config = dict(
    normalize_top_k=True,
    init_std_router=0.0243,
    beta2=0.98,
)
Below are experts of layer 4 (counted from 0) of a mixture-of-experts language model. Rows are named router (the router's row for the expert), gate (a neuron's input weights, with its number), up (a neuron's input weights, with its number), down (a neuron's output weights, with its number) and show model dimensions 128-255. Each number is 500 + 25 x the weight over its row's rms, rounded and kept within 0 to 999. Numbers have three digits each.
Before each expert's rows: "mostly gets" lists some tokens that are sent to it at least half of the time; "comes before" lists some tokens at least twice as common just after its tokens as in all text. This comes from a sample of Wikipedia text that the model never trained on. Tokens count by the router's weight.

# expert 16
mostly gets: " the", "The", " its", " The", " on", " during"
comes before: " the", " a", " his", " first", " an", " its"
router:546464520499501488507509570534519506532527523495513493482492520457497520500483498432523512493486511466533463479482478511539530534471535501546508525494518495513492463529500505499518542513506489486496549455475511514463482522478504462514446475527473519497513481502542477473529503516495504467495508488537534515455496540523486516537500519477501466486536509526512513511489516526496529506480
gate1:544492505487488481522521523523518480468517486519510527490497477513478491514499552442537485532451491519498482489517516471476495467483528447510478496480481520503468443487524491464449503497476495521512507479520498545519479493520471518482517505507486481549459525504567499493516481513475519451530448490480426518509489456497533460528533480497509491529506446503465488498479524495526531487478
up1:497507500522515528483520532531479553476437490511518550474533521508477552532496442483480476530533492506500502494534463512482534489466506486500519506493511482482506542477512530462483471544466507539536558501478504522508464473517496490513507496511491547497498544525495468569462526486534515518516525486465505496498459512459492478524483469511501467478463531473541465493492480474516516514498
down1:473484501552487513514532520524499513510508543558522451493472481524520500492507511473467492481497509476550507496529525454512518509478461466510504503491474460488486491496456473499515518473487502519538511452480469498492510496483484516509505526513487506495493539505442513494555466511493535516531496533492486485514502500485552451478449479533477493516517509477535481494473501524526525492505
gate2:538512489470490536501518517522521516555494485487493466523520473442529503527476525523484523496499547554458466485521464473498496492486469455487505464508519495510496480475536532509575543479504517491490476485500456504487466476496491487522531492463525502453510482476505430512518546491513494501533508484520521496537505515469485472471516466479506497503474534534521515518536531485512581467464
up2:503524528546534531496507484455471495499420555501553496473509537521490494476483484473490465489534473491504518521488515528515509489523522513514517502498523497557484489569457529520494477507501491467504517480495527495516482512517491462495470484551526489537516502476519524505482475499468512509508529524506472497481492508469508524559507490490576488512551432471503452487471506494500508509526
down2:475491554492471493488494515490551496501506500486521530505503473526492504508500523504505440529464515480498530476511526535467505509494482524497530531492504513465518499468494474515457492474447497464457539483514522505507532502484397473509547508496466504483529527498518530497485484479521465540467464479455452521488451513482492515526503513479485503532498494499502491504495485510493522502488
gate3:457515510500500550497463515445513467497486533504524487492492447464510486505483521462504499484500521523501492488528510490486492467542521461489521497525512540473487475462532513499502510498507541509547457475500478525511511524501514484519520469498492517487505473484552521471508495482489496499514525526520504522508485528506536489482526504495502517529474484520521515478478548470507492484472
up3:496543519476490536484487525477537505474526519495515457470459433490546517506491543492487518469515500461488495479508473502507499490503515482495494509532486559507512520494542487523515463534499501472517464460508474537478481506486508495519488499529474557482520506479525534472469488482476491475480490475486524461489453520496521526472530535475495503513512505484503537530506477480467531491497
down3:478566460520483519500501518500481489491525537491511485511478491515525523483501485531468516517520491506473528488524500509456487483508517511468476453502487527525498509473522494499500488546502486500516484517474465470441492493422485513522599518502474570532507503487494488471499517507512489484496521511516509472479516502499505493490478526498499468498516494506478520518519497511462514488485
gate4:462466518499514483520495502493520544526525481467536484508478524542520523538516505447510502466462508477485499518500498529477462531508491485527481513534512536500471482491530524474514509456494525543458544451498474509502510534491470521526475489455570468530479495527474491537429470496482529463517457552503450488489510471498514490469544507526457509461495533496489509465480487532520490480525
up4:522471534483463474535514508473551510518487553518481494481506479523512542487498530430521470464514475495556464462515518513512492513513499479531493503546460481552503500500483467469512530475481559540506524471463494510496487508480496514530479545505448524525517496545488516481481486545537488498507494486545491485484504472473481464514511461488447474480508493509504433461477487518525494478508
down4:481486492486470476516483507534518482513523531477517525508552502543505519459481490489507558486506504520496506485529488484513517484502497485503504506514514463473510502485466432474493477505523500420494505477559484508543481504476438494464488475523474495549482502489537554520539497508468544503505500488495454547494527519509517475499493504490495491465453490470485495512486501489508505551494
gate5:508502492492478505505484511511466519511501507480508535469480477445511523497470482563476492474487514517511522500533467512489447499496436491546516538493463526544476478508512524455550502477498477536471476505521456524486504499484496490534452502509558506448507495453469504516518480493542480470482506507515505504485499498493486464461510500501506503512536494509533510503487437489497483500504
up5:481500545515491443528519501516514528490468499530517493484523511534556498518517524526501471461506471493485471534488504495490529494549533496484504537514514508517504468522505540488542518487500486524498563540466490461492504542469497501506486488478498509516525498496533495542457499514501518463526496485552483548455441511559498511506481473490475508535495486522504481563497498481499531497502
down5:495460497502481509508487484490483496509508501498484481485515441486497516528553481480503489504476454482516499507510507477516524454498496463459510499482461511460462456469497506484506496489502544523500494522478460472472535490484546516519466523501444490496517507511465437514497467506507528512492524500537508497467510471479488478476521498487492501499549506497471534492531473512490502489496
gate6:494512494485520532531512500452490491451518531501521562527517528516502477457510522475526554458546504480480529476440527468488510531493474495506464493514537525489487491461497490467480536452472479499501517517491487494489553512512497536497519503489479532511482476460484509518477496520475541522529518519550461494505498479527510461493545515492523505516516510465465506483503470555494504475506
up6:513497523543504501463510504507497462500489498505494533484495514493520532507505474542512504505487537545541488510468497512508506490473488507548507475534507464530489536502499482482459478502505472468499492536472500499496502477531490503487471519521508464462555496482520523451481497499522468489503539512512501473483540506474502445532452529468535541494475493537511448520448513499489498488493
down6:498512488489560490481501490482460480467513512506480514499498526482504477475507556508504494518497500510512515501493543461427493529484467529503494489527499538498521508516486492476464505485513485471505470506524523491530533486519396491485555474498530493527486523481465562518492487503503480509516511475550510555498499461542495508489496505516514494484477472477528481506465482492481500523517
gate7:531454531465465504449493492529444486510518523526470506494440454475485469508484499484486501470516549507498508502509489526511464469505465474505532513488510501461542488491480430472537485499489460525513520491467491512470469478519476535495491490482480534483511499534466533538546502493478521523486503483491518473537461511462509477517505491444491528475485534513519465491496520457508514546492
up7:542486500447477466484499489531453496516501497521480540490479453485488481512446545496488483486497539544501464507494527519479459486496506488448502462483527521477515503471530446501532500485536494502498542547494463489513504466496480539495498471475490531454563504472484518520527513533505509528472487483479505475537477532489507528545475525522518531484432525507524505553489506481549544497469
down7:544488468495487501534506496471478513491526470539431508488508480478508479498509459484491482471480476465495507480497472461535454537522488519526502499468495499568501527483482433498543520479519487507499499501485468454464520517474499511482467505483508503521538482516522541537522483543503512509509509545514489465515493490473535492477499509479542528492517532461502491526523500463525482520499
gate8:487495518520489513520524502527510478522437504517486525469507518483549474543509487495463482520513521445513497512495488474531452542526511470528521498510470510524521515536503485527469485551472549522457522498490495504518488479505513477523475477483493511488513512517468532477487460439523501497526492506553520516503525503454500464528484509494515507515517492512539477479503497459527489514502
up8:449491487492495477481473491511475493503518514482498480501489560506500499495531509466493490518507513499448532532482505555513495518502536539453469505474438510484498513506486487432470563525513461509468513537486518493476518532462514513472472520516518469546519487442471518478500483524504512513442469474485477508502488520492533539467524490513501519474508522472502469515522497508506492470509
down8:516472491519480531525519516526527515460497487486512560500488506562549499526498471492544518503483492482518487466472496484508523492491449512513498519528521512510516525488522500474519510506491517481495496496477473525489484503486423475456500494530516521482545534499471468505472488513491490468520548507487556503513507474482498443531485500447517503534507476497528542517491483460507553469493
gate9:550478490507478515493491507500487521509468515467505476549467499522498467504499509429518491512503483518488512468526557499500505509489511498486521473496505483484490425539511478495503522469514481476549503488497514511528498502504534501500519453472494437497462492517540498486460522486524511498479519530434478545487510514493523524507497477463498499501551490471515477459484522485480559472498
up9:530539454499530520526522499463480525493487520551489488522556481540500490507478554479526466514506514472499512521477499482508463495510477492466419510507481518465458487480499511511574502500530471524521501514507498488498523475459490517482505528475530537533477518505483539499505521486479526537500484500500471499498493517495502535508503490532521493516490523474502518487502521514526483485509
down9:493478504540455499529490506481491504529421465483482461528530520501495455521529484535553484503464523510501514549463538481502510503465495473521494506455483503530460515470496534514490494465506513476506528521462494509524482487549543526527481534472491475474487514541501482473518499496505519515510497510477510487546478502479504511485520458534514518530520552481501484515492478504511486502528
gate10:444472543498476480512512536544463544495483513506525490498507508513494451467477479487548456508507509471498464528455519484501507523500486517495529541509542503513497505538506484466500449490522516531483528477525512459505519462490507514495498490466473515544519502499446579506511483539494518495513505511535481478522464508485506502488529504514553497501498469489461572474513498487467556509496
up10:499499468500515486476493485517539537441537500494479485497505470454495494502559524535496491529475491517483494465538457541492499527442547504467477476510458498511532553464508498494507492467481547455481430542458502485488501486473499461510471525502553480499551485483479494490494523474548474498461482492497524494497524494514480540502494492483488462561489538500545475506513485484544493473530
down10:465489478513501468537485502479545512467488474473475523524490491540517499520510514519534508537520524543512551477496480522438543496473489515442504517488500579489491511512521515509496467515558505504443525551537493483505497515517426503493490539491462474482500544527469520515506481478525468478527482499504528506536499476490517484506482523507480533527490519499525481493523495487487527480502
gate11:510497495499509520514484504498457531469515457552537477532539509468452493418516491540532506518495487529494532472484498482505508538498485472523438523495489544455512500527482485466493489531522479525481527482534503500476504522500526487507555524453550490569450514492503513509457495521486514492458503540504497506483504488519530500486530502495500489469499545500452559502506525484493515507491
up11:518530530509511466503507498500489458532526481505486508471508516491457532510460535483483451485500503493526533517482531471483427499487472521452496445545513500458500458463476491506468549493496521506504524519467477509520500451535464518528528523484458505493522514504501507500543493501513467510457491468477492484541492520476484505539509481532471468464485474457455469482499513509483503489472
down11:483521460462540493509484476499511539494486490508517513514491507529503487492485544500519497492479482514511541531516527514519511503516511446456470496496512536514509501439465503516501495487507477517481477507520508562530475515505542530494520564499507494519495493478490499491473470518507488473450514480478498500515488490457544513519543492488469498480479519537485492494526517511502489474528

# expert 13
mostly gets: " back", " released", " built", " used", " located", " born"
comes before: " by", " in", " to", " on", "-", " of"
router:518524456542500483513521460506485479476482510491503519496498499525515524528488486454501497533520509515517489477502495459544514507511520522460504494481483474503522521524483528559461493489450509522485467498453510484507502542520504522457488453518523490447446518544554509465485514502496479451476501476507491491478502502480488475439482495488518482490518479520486453511469478506487523512527
gate2:522460531530474515530516522488497523515474540466495511501474433528488480477450521498514440504467498539524537516460485524520509548459528526469482521569529513487536481538492502537492501489516511501502505527488517555512445491464503470490513539516476474494520460518493485484518523499461538524488497522490501530514503524512500513501479502494523501512535491532504495431504541515511487506505
up2:457482452553500529476474495478443523512521542506481501526493472479424493480482464516510478485507468550508482540495505517501536530446504496456475497512547499506473555548492523532511469510523508580499506499494507473547513488516480484509492529508487495493467486497443491476484515509510499527479515486529465466489535479498467479491500485520538487488511506505471587483542493505532459479521
down2:527505470531536497459518514447435522489497470508486515546538468524532499545524487495502479499495501489508475502532534547484467483469499516506476479518535457517469502484479458478523507505537458490541511548508521500460506514454488473509491447497527506511497528505464475494522516480511507543509531553481514477475511499474518480514527538493480500479471529455525503494500466509514497517507
gate3:531494504506437487505504474483496529527527475496550499499510516504523504488499484466531456490500502493522531475539500517504459507499506504502523467511510530455457518505488517500487482462514440517500541494520482550463489524501473494509483484497540501534493464505520491521576495500529471512505481472515487527498525485472507491518459522506517476535484518484516516526537540472495528500526
up3:481489501458496525502506516482473486428579510506480503434497527500515503491481472489508507497483483515484532513531510519496513480479509514513462511542471467497489525478536524503539529519519519477512515526479508440510514464516495534454497472494483477517486482463502511459471510529512523507470476514547494510467512478480511515502523461474486502494485509527474476468470522530493474449507
down3:504531524492490493496571527519522432464507476499500473522515504497498535512483460512517474488529453488553514467494524501488504486487530575520468506524526484475490479500478504490496463506517474523488497478515521480522526477502513482485470525461451507544507480461475492465490497502557483500500507484485500548508517485494485472533511510528520542517459498478516466507510475515511496471500
gate4:480499485488506458495476485500481488562520453424506487527510520549527474498499505552492451490497523532484468469524526515536512537521522569517479468490487504503503505462493500509518505478502484442500464479565505515524497523467508534497516533504520528467480521467512483503502528440530493512508459516536560536458498527496503524514477489483487497490498525492537506506511547505457506510502
up4:518509451494518503528521497521544507508481503476502497536526486519514492494457523522510505491513518476488547507468521498491509493456514514466544495494518521490490463509481496470479491536501460466514517479552492508498508497480524458515511476525500504489492501514484488567540534500477526515516500495516484501483485464480485474493543487488575511506479521513466514479498470487502531513518
down4:466516476496520495499500535507497508492496484535506525468451519471515474475462505520524508537483511482478462461491442517497534497496511523490533488479478539489482512526525487451500507493530515476492570473488492463487475491492494490513503500485474483513476504472488502498480509468490454515481543524528480536481501541527524506517495508489506495479526526488513487520511500492583520543427
gate5:492520501464482498532480481507555466542459502426534511526470502437491524511550466514486513518470449492517452509510485497509477527508528485511488528536487527495500479511552494519477483502476475503499487528512506519472440546465517530475505511523483468498489494486483496519455518498510489456498493496539495488512482496450491528490514475516469465525512485501519477442507497474493536517473
up5:484518445455494454514490487496504466463500457560503509502532487488499520504467490517486482475478457513506462543563514481490535486473502490481482519503502456506462495485528442493494510512510483541502460502508486521489442583486481534512506509507472511463503546511501483536509512483470510484515538499535480523492457466476495524502498505486533514538503476474556492542503482512512495474534
down5:465525534498532500485503509525526501451524514469486574476470485541507472515472559502519490476474531520513486504521483464505493475530506480474483513470505502509473522499532505548529501517482507453495515522464529510516494498520538496477541478495473538523512490530475517517507497445487485518501503500476510495458457484551520495509466503509455435480505527453463511506487493537466464510542
gate6:505507490461506482510485544479480499507476508482491513522519472525459485490520530492555511520484513528502496488504486477472520479479473475474523497499486468496513484473488449485487490481480514456515475503483509489542434503523516497486526486535487509452461521478513485482525504460481483489464518499487525517511551471483471491493507464483549499489505485475481510517498476503510486524537
up6:485539491474534500487472504554488503496514491463486520479528536501501510524454492467494508524540535475531497543482538478499512489478476479469528512508461466529498527550498514453528515561526498491534517487494502572490536531480490492507495512503488479509504560494488514530493536510474514471562509525501498527479485505490522502499489514488471498466492511478472498500496526503521487493505
down6:464502556496446490501473511487492496499449455516505523534472496469510475504546500509523522520514535519545504501507508466457491514498524532513458480475498488484458558475492522519477491511481520516487469504454536510552532500488496473481469505469529513483523465469521499525524495547545462498495536493524528506512504507506511512520497505474508488514452562462519475515514481505469519495457
gate7:520482485451488494458502506517507485469500558484568517482499482466549500515476494482491472548510493483552507522478514557475523522483503497528554497504484510555470514472499484498536508565488492541467497509520514512541525537450474533497438506473502501544477502477492504483473518446506558529546495517492505499487490542500510529525518478498495460476493488521560518497491463471532513487507
up7:508526484452491506507496493490495486518539477507506484490460503492517509493509493469500499519538499502509459530532473512508481430529475506474488490476479464483487508431508477484479475525463472530508528485485512482520521508439501473467443494552518488542491451498512499535487515441509509532510480513532462478452499495477496508495466507499470483513516489465502500482445446458537475481498
down7:506504496496480485466502539521510531491504514489482524493499502517474502507480547493481513496448519504521471479562497506526511504526478489521550500502496530539506478481501485499532529558500485467440449556496539491509497507466528515538524486536503502511483503523491496512474469474518500491526504558451503537548500536498486506519517480545479484478470489468514481492493525561504491486546
gate8:538486526513484536514483510516528471519514493488505463541479466519493479516538535512491490520524528517550500498476619469486516506503504524498496493521501496520497502550507511496526526482533506506523491432513479497460516519514499470476444477465502525469442507536497517471486501521507538522457500495497502528534495533452504491509509504497494489466501498507481505511503558513441524435462
up8:531493528533471473529487497486525504536493499526500547532498477520463499534477478458490455504496516488497503445478497482521512495508488531509501466497514519525516469503512493516479471490503504460495521502488541470438501534508452545474455497462506497466470482524521505487478564513490519490480521487528518550528482519504484514515517488478522507513480502543489501507504457525488524512506
down8:543512528432472484480480467543509540528539501502471492494502479513493489463523511511519512496515488510473449504477507518510488491536475484453451509502491492482508498544484461549497474498479523470472471526508516509480542491539489543529467518485491501518473481478497499534533493517517508485468515550429514482517459500542507521499516500481494457502521509528460463498513520504504536475502
gate9:515470544493519478473492492474494511514472484492513547473525501534457502505490521454516483498487520545509474486461454513489458481506551522513485454522493510514489536560488536502533469476484482508511491522478529524493456477484502477478497492518497488539499454500491508490462504509526498446439474551547502491439521521513491476494520493487529461524535527529501547477460534523490518529498
up9:529494458467560492532491449439464490493490498506488506443519535505460503494473532464520524480517467497511529453514473522509480521504516449501477503493505513484481518511492504513477500490507462492472514495498523510536479510476496481486494524477497467478501474505521497515486535496500509470492479504558497546446531508533482504501486524508488511497500575496506471491455496504516468526519
down9:440495509519508530496509470472489472512511534541503494503492475502532495528545481533470511497523548505500503459499523480494524498525473470488460511496499475535480495503505523537492495494513489510481490513464514474503510532511501517468473498507459473484480496512496517552500530498486472477480508520550487508472494494475476494481497496501505526525472504474502495543500510515501485512455
gate10:507513483512477451524523468533509493563501465464522517475510514516503455504453535461464485479495537471507493453513519546463486493512457510505546499495503493505501520541485532513523474519504496478505511480500499492511483499459507431536473497519472497463473515526538525499483451524501508478484454490469552523472538514481479508506499488515522536477519497541488548483503470476465510499514
up10:508545479466504508457528515492472519481500546526497443494531480469516536522455489463502467481494505519536556497541501528506494496516458483474482485530488521552481501483503501501517478506509532499468544518505498479497477447506479502502498519496554474525517478493531531464513488500511495537521528462531454495490540492475489519487506491549533484533472533485487513546502468527468501537516
down10:467503489523568501455493474433504509517515476509540470503511490464508543477515527535524483489506485507518487519509475515531498499476483501506516486496491469518509516499500445490511499485501570507504498553516480525490482504469476483481546512502505538549480529518563532474533471515529493464502500499500497486532492466490494488479480477487460466493498482489490551484484468499439459512499
gate11:507510488446498478522512494481483445471538489457514467485490496493492487486501506482466461462464474493460495466536481486511525496509501540491515469516500487461460482496474517540535494469516541506504516475504500535480484521497482458489500520508476460495514497505509489484504488511508489487514484470528504505461517498477473478528538491509490481514530470479469485471476508547471534453517
up11:512536508518462516481512489498501523471470452529513513500466497514514534490486462464522482490525500507491463528495491454499513518482528534501489447472476486520503530531478485496484493498457507513495531471515461498475497460503463473555509499515499530515538473509517483493522535505521552467503521442531515508506518501520464448453529503488482436512463513502508511495514480487493479534489
down11:470523489514526474510527435521514511458490475489522525529498492492507482504473487486544517522489465505501484516504501503469483546462500504475530453496461507492509531498487484493472507516475483458482467532491514513491482465458498457464527505504551547540517465466487494482568505525549517512477526524503505509522521522511491504483505542498500506515507460466511507553544468513506482509520
gate12:478502544509477532489473497531523511524501500459523503468528483498499512543503489453444474504508503526515486506500502498512498494455502522487478492544475524501560521549545518546516474504474466517486503481502463495508469525461474531509455458506489462455515495495501525559480470506522478457506513513499529515531501535474472505490518523512528501494505533472521515497516503510519511531506
up12:504467540472476495465482499538522513501517492498549492467507476517486513518514501488488527513462502513555475534521471516506503483473520518492496466538469484525554530499524501521499479572454485544474494528499509455512475500471472556505501458527478503508527486480507518504482523497531523506504516473510544483498496511470472467506493529513528493459546479464538516510497483509477499508482
down12:515551496522478521498507480493484538480502499515476498489509515539516498498526440493480472530539541507475468492488504462507510475516515501458517512514463491516537534497478510559517515482476474497515511495477549468512512500467558537519502508499455450480502525512514519536469469525491466493499510509498507458510554504496460456507496523457512508504482509491455495521501496489432488519471

# expert 3
mostly gets: " had", " began", " won", " took", " have", " became"
comes before: " the", " to", " a", " by", " in", "ing"
router:535495488458485521543501503533489508525536500467498509516476485506436505505517490459504540505476509506522468484501538486492520534534514502507512516455461495527471467522521486486490520474507520485479493491523566454492524519517504484480436479467489499454469516557502478451503450476497498525501468472475454502503502487488494493469523553518534534468513512492515478552494515509456495507516
gate1:487536476516501486520486525545537513484506481538506484494476457518495505495535463455491525522520490472551479486520497529492513529522429489472520523496481484507517504515497523540561519518474485478495485519515521455483488495506482492496447478510467490492458502540495472493539535481519562502468469445509477512488489493486517521474498459465515499467508527521483483550528487525478502531511
up1:496555500501506471518516489480526475508535469533499483537480479536485472499518455505499538552455524495469519508525488509455544459477505487502461485529499543455500502487513505486535493503478488525463451523524470501444473459520512496515531509474457467516490473494524489512486484535524552469460460493486485494478494464465535467495506476474482534508486491453480500500490530541526481512503
down1:517488484512496486518504518547510546498493547482533526482513505498521488445526518514472483465524510456504490531503497504499497533512523472510488476498484502491542496501505482527443500530604505550521531467496494510504477505485466503481473482531491502499487513491504501539503462484471491517503507477523498500467497489484490461491469527488481544480479503489484507522524471493454527512497
gate2:537513457479513487494498520506544496511502452478480486500478494526490463501481491535487475452515508493485531497536531484467519501501505497480500500531522516491515452508552505486476513529528512461533453514498468508462431491499494499498503503481464484437503443496495485495488500474454512512494482503538488528519496482456492507505518497509533494495524521467497507525502508463515494501479
up2:571450482455491501485496521500497544487496468485488516515462520548521491492491478465523485490493489488510479511517515531493473547502487506514474496526532493476477483549509509533483511490523543502486487547539510515481503484507528535465490506507469477526502443488488490478493501466479485465492445550535473514504466540451515524507535472486486476506508488512541510491482514521513532522510
down2:497498496483489464524509500530493504519512504500488472529480521552520511464517474531466471484480512504522552492503461493466473490518440502553487527518513484562504509542494477469484520489465489507514502485515540495458515512496466499506516493491469509464482480506509499481517501440482516494516482519507477495471507523421515500445463501511510507503511490493482476493483495530546499506489
gate3:434475473485476505571496503486442449500515508499509505496504473517515512500523473499521492455469496501527497502527536534480522531521565547479539491463513492464529501515559506539528492511512495576509464476469525545449514490494489462511475535504475525491490496505515495471508478496489521467446497496514571502494489487475506524490518507490513515487514462498474484511505518490470528538551
up3:449477486500469514504493487484487499436498476483505523506499539493534537471544487478565497496432479544507446499541494504505504544553553485505493503529586477479512513504494495484522504495482498472506488465517521499497487473444493467490517487542467515492476528478528516509523492541487539441518501498518514494509483475500515476496539523496485475448492537511477468485456481464473522461545
down3:563491501480461525479504503519470505497440543482522510488490508519491511495499493505508537481518547521511490479527523514494526517478481483508508494476468524538499525463461458478515457470484517505490496474490590491459548489473584470477518525516486536527496513555531503521470461486536494527498509508508482462497487535472485481459507465482523482483462462499492481509517503474457515529517
gate4:521541498502492494498501507489483475484461507486493508459485491494528536533438488489534533552535531464530523482485463513469485472495526509483570513512505462491492522505493516516530483504482465501483512522526472530531511517515505512479503481497511457487467487505514544545482511505536509468463497473508495501484489519503506480474493541507498514507508484475488495502462484486501484483440
up4:501464486518524461499517507496534427504483500517492499481507507505486465508517527494497530514482489462540517450483492497510519510505550513502546522499520494508501490535461496522481494487534494508522510479569515446471503508483525500478480465529484514496479511537519484469495499525464511495482492484507511442468483506475507522514530488509515484496492517535497493497474478466474488497569
down4:467513459526552491503545524501483501488445494504521502519473455521511495534497539497488512550531527524507503490502547508556505469513492482532510489467455465478482465467454503512534482533455511515472478520480468546511504517521411526526519465521504489481461532516504529528470523528542488469507512482540490502530471484476494477467465493494480464528507443466519486491460483488475456536471
gate5:492470492476518529485460539494511487477489473464509454521516484493497494520479492496528496517506531514543510535519496475492473485477478496448510526482487474499491492507499459499526516505514513506515482521502491488527507479498488499500507468436508509505524493518529519485519503513513528529529502490471530513468442466488522496507466493474462501523505529509516519509529513516491517518418
up5:498505505525488516560499526502525545508520522482502506521505514476504487459492483492502466531480481463472527493478491509502503478484560459531515465469506510534504483482473472482468466507489522486508490467476489493509481476476503492519494482523535522449496564507504481515480483488496466507518515479537511508506525520552517530504556476559537465554491485540506547497474488488525515494523
down5:552449526567526445482500518518503488475485515531518460472523469514456511551482448469487451460482494478507511488473497505501491505524495529505507494501496474508494535477490529526506479500492490546492520501486428498520502518482445475476450499538485491512494488511529463495478542507509486555516512476501536503471510524527479487500531495543518480530513513534533468494504479460452469507540
gate6:487489511490536489514520513438478483510526475495490551526461518539503459460486552509521483542498470519537458454516529524477526473511534475536520513470494522493496528530503516498480483463525535542476462488493522525546535521523537490510473487509535525515495516462460500452498490470485542481453464474521497492477508492519521539540487524547492468487542457507530469532494534498487519491505
up6:516446495502539503559500486474448500539489496457475544468497470500530457512493528490540506502481514475488516505468524498492520527508548526498506531471508483487504511479468494510463502511513504506449502518494526510497551549516505503505499474519547523497497489508517555544509497498532492504465490475513517473476529488568458507471505490546524503486453502507554497471445475522473496553512
down6:482506501509460553457493462523501517537469518464463518504512525500500494513501502509496514504518522520463492482518498505497466529499499510479503528487506510505496492531516503545492535503521495465496507496496538485511518478533573477468463541493469504528490502495516496490515497451505503528479448460482525489464516526456516514474517492471535537513491489507480468463497551488512498495537
gate7:505498497476557474478473513536450501530536485477493502518465473507505522466520495493472478482508460509466516484522534526520465496510503508574521519453496481488542482525503503522515514451496498460502500445538517497498499541477488508523483503485493509519485501437503479513514485479497531524490491483503517537491454494482509504499547519497495545467460525550486519479470494480479514504494
up7:528498520504500495492528503490476467574515514508521480502472492532483525514510522470516474465505495509487511490526539496552517473497497473595450492513491490514503474490525522496498474507467499519489520463495493469516512458507506516493548543490485465551515482483492475478503475476472468501494448513501480510488496506506492506496525501543460515460548512483460502476489481487492484501513
down7:466537490499537477480500496543510480504507499520508461538455466511489508477503492526509478451500502495501546487509503515461474515486456488481505507482527499517486524494527504477514524509508489525553532483498577490502498522460470513477503512462487479478469471469506529520499478500456530530504465527498486533460478504508538493532481495464479494489473523529465479512508531480525509511505
gate8:514536486533528483512496437499515495543473515479500530480512532481492473528499491537496510508495504479495530477488524504463546510522549510480472488486502507501484542483474536461504555481495506529477490461511490500549509530534514529470498524508561501511492482472526457481469535514491481519515465472491515502473471480533486478547521513554497492510478524561504494489497517507499523451468
up8:502511485489500525503496502510521484509507547506533457478527489546502442530494488503455526491508551459519509473478546510508539521514516457475438513474468469497477513482473488535494551473518449480502495506478496506512515529545485563509488508474484502488449455501488541523483511538506462467504488480464501506527465534506497543502481505536477488497521476489519511539497507541476469493452
down8:489483499468496479511498469485496471503537444494496509506467585514509479512531474494513545488483495482452512492481468507501504510470503512522487462476448481444525506543510493516505548475523506470514521473495535515502478489484530491488506535488476497456482504544561474503459521481476545525473472535501516480495471524475479496471517523492558521447479547531510478512518558484464492486514
gate9:479498479480498521503479490518466519528520463496517472465493487536498534549454493468486443458499529489494472529518534505510553476501505531510514445530482512493478513490528536492524465475500501488488563531475497494516502456451485538532471520519501518529514484487471481519493507461497489509513484516491508532467494531538438507528496486492502501482520516517487530514513489457508495506478
up9:474475473449519528502485523479536519510469445514486486544525481536492518489489486468490491498487523489555460490529528484515509519540493474510540474500502523500493495501501542476528491535523523522525520512485505519493527478476504531504463495474489508556489545510516482468500510484479512498517503528469510547471500481492452464488542528438497520494460518482463519517488483443509497505498
down9:529526533494497538466494515501464509497522523511529515466533480555493501488544460480438541446503496546527469525483485529535476511556485501487467510503510502520522544479460493515469493466488453486512484515478561499538502482457487514529506479534438526487547498436535485524527517482514459505517494524474518533500524552531492499494516506525530511499495521490493477484528472489486548515484
gate10:469528454515523523511496501490510486495541506464482471492488506479463489501516542498498452472528480533503500479520475491532467518518474527513494487451472473500521496494534439546445497500446515486509512553501518535525484533508512539536535499478514507512508475505500481467496477487486487487494562484496507509536535461495456502492443465532520491493504475496520534503544492452492537472488
up10:455493541497479478484517533510480485474499502521500500525512496510497523507479497506503456495529532475481476521515520496451441427502511499523470552486491497507556505471509490493495491486508492439441474511507512470528531499522514527453524492506492509484523507485513507484475474496497498499510495465473509546503492506506514469455532513520469556514484471468473495527535473476474548543524
down10:535472533476518472517510509511510485473480498522477478492475508522467497457486468519485465460530506529496517525491481500438454514518498491526533498499412502494474464517514556538508498482526500532559514490454530507508559503486519470481516537467511524497498475458497500500474525496480534514493492507491513465530500513505518494488505507476506550560454465466514478514456508517522489539503
gate11:511502474499519512510484527526530498519479520492530496481442520491469477488524513487478536548459462483504496537545507562503506532490510492487488475509555523519526487523534522491542521479491515477480495484449507447496495513475521484483492516487535518533531493492489492471491484479465494522534456534538517550489460556548505579542494506525486479480555498501507474511521482479512502471542
up11:491449486462524528484487502509489489523450525480502460500493524502539479492482499479508476494502540482522466545527501512504482551505485463499476482474545520518524489466531462509497506486502527524493492525499531511522536520454499521449484463527551485487532516445499517488523497479546482486544430486543505507482473503472523487512530518517456506499544527508498473487511500434500500492530
down11:523503502476476531508531484547530504508547493505531482477504467523464520458529505492531543488492522441508482519505477513527520547510495476481498504512502492543506483498500542513527534480540493487513497498489618517503503466485592491507498501484494506502522480494489490527519459504484525497474478489530503489505461553525493521537509517510509462496534489515468469526510516478464535517526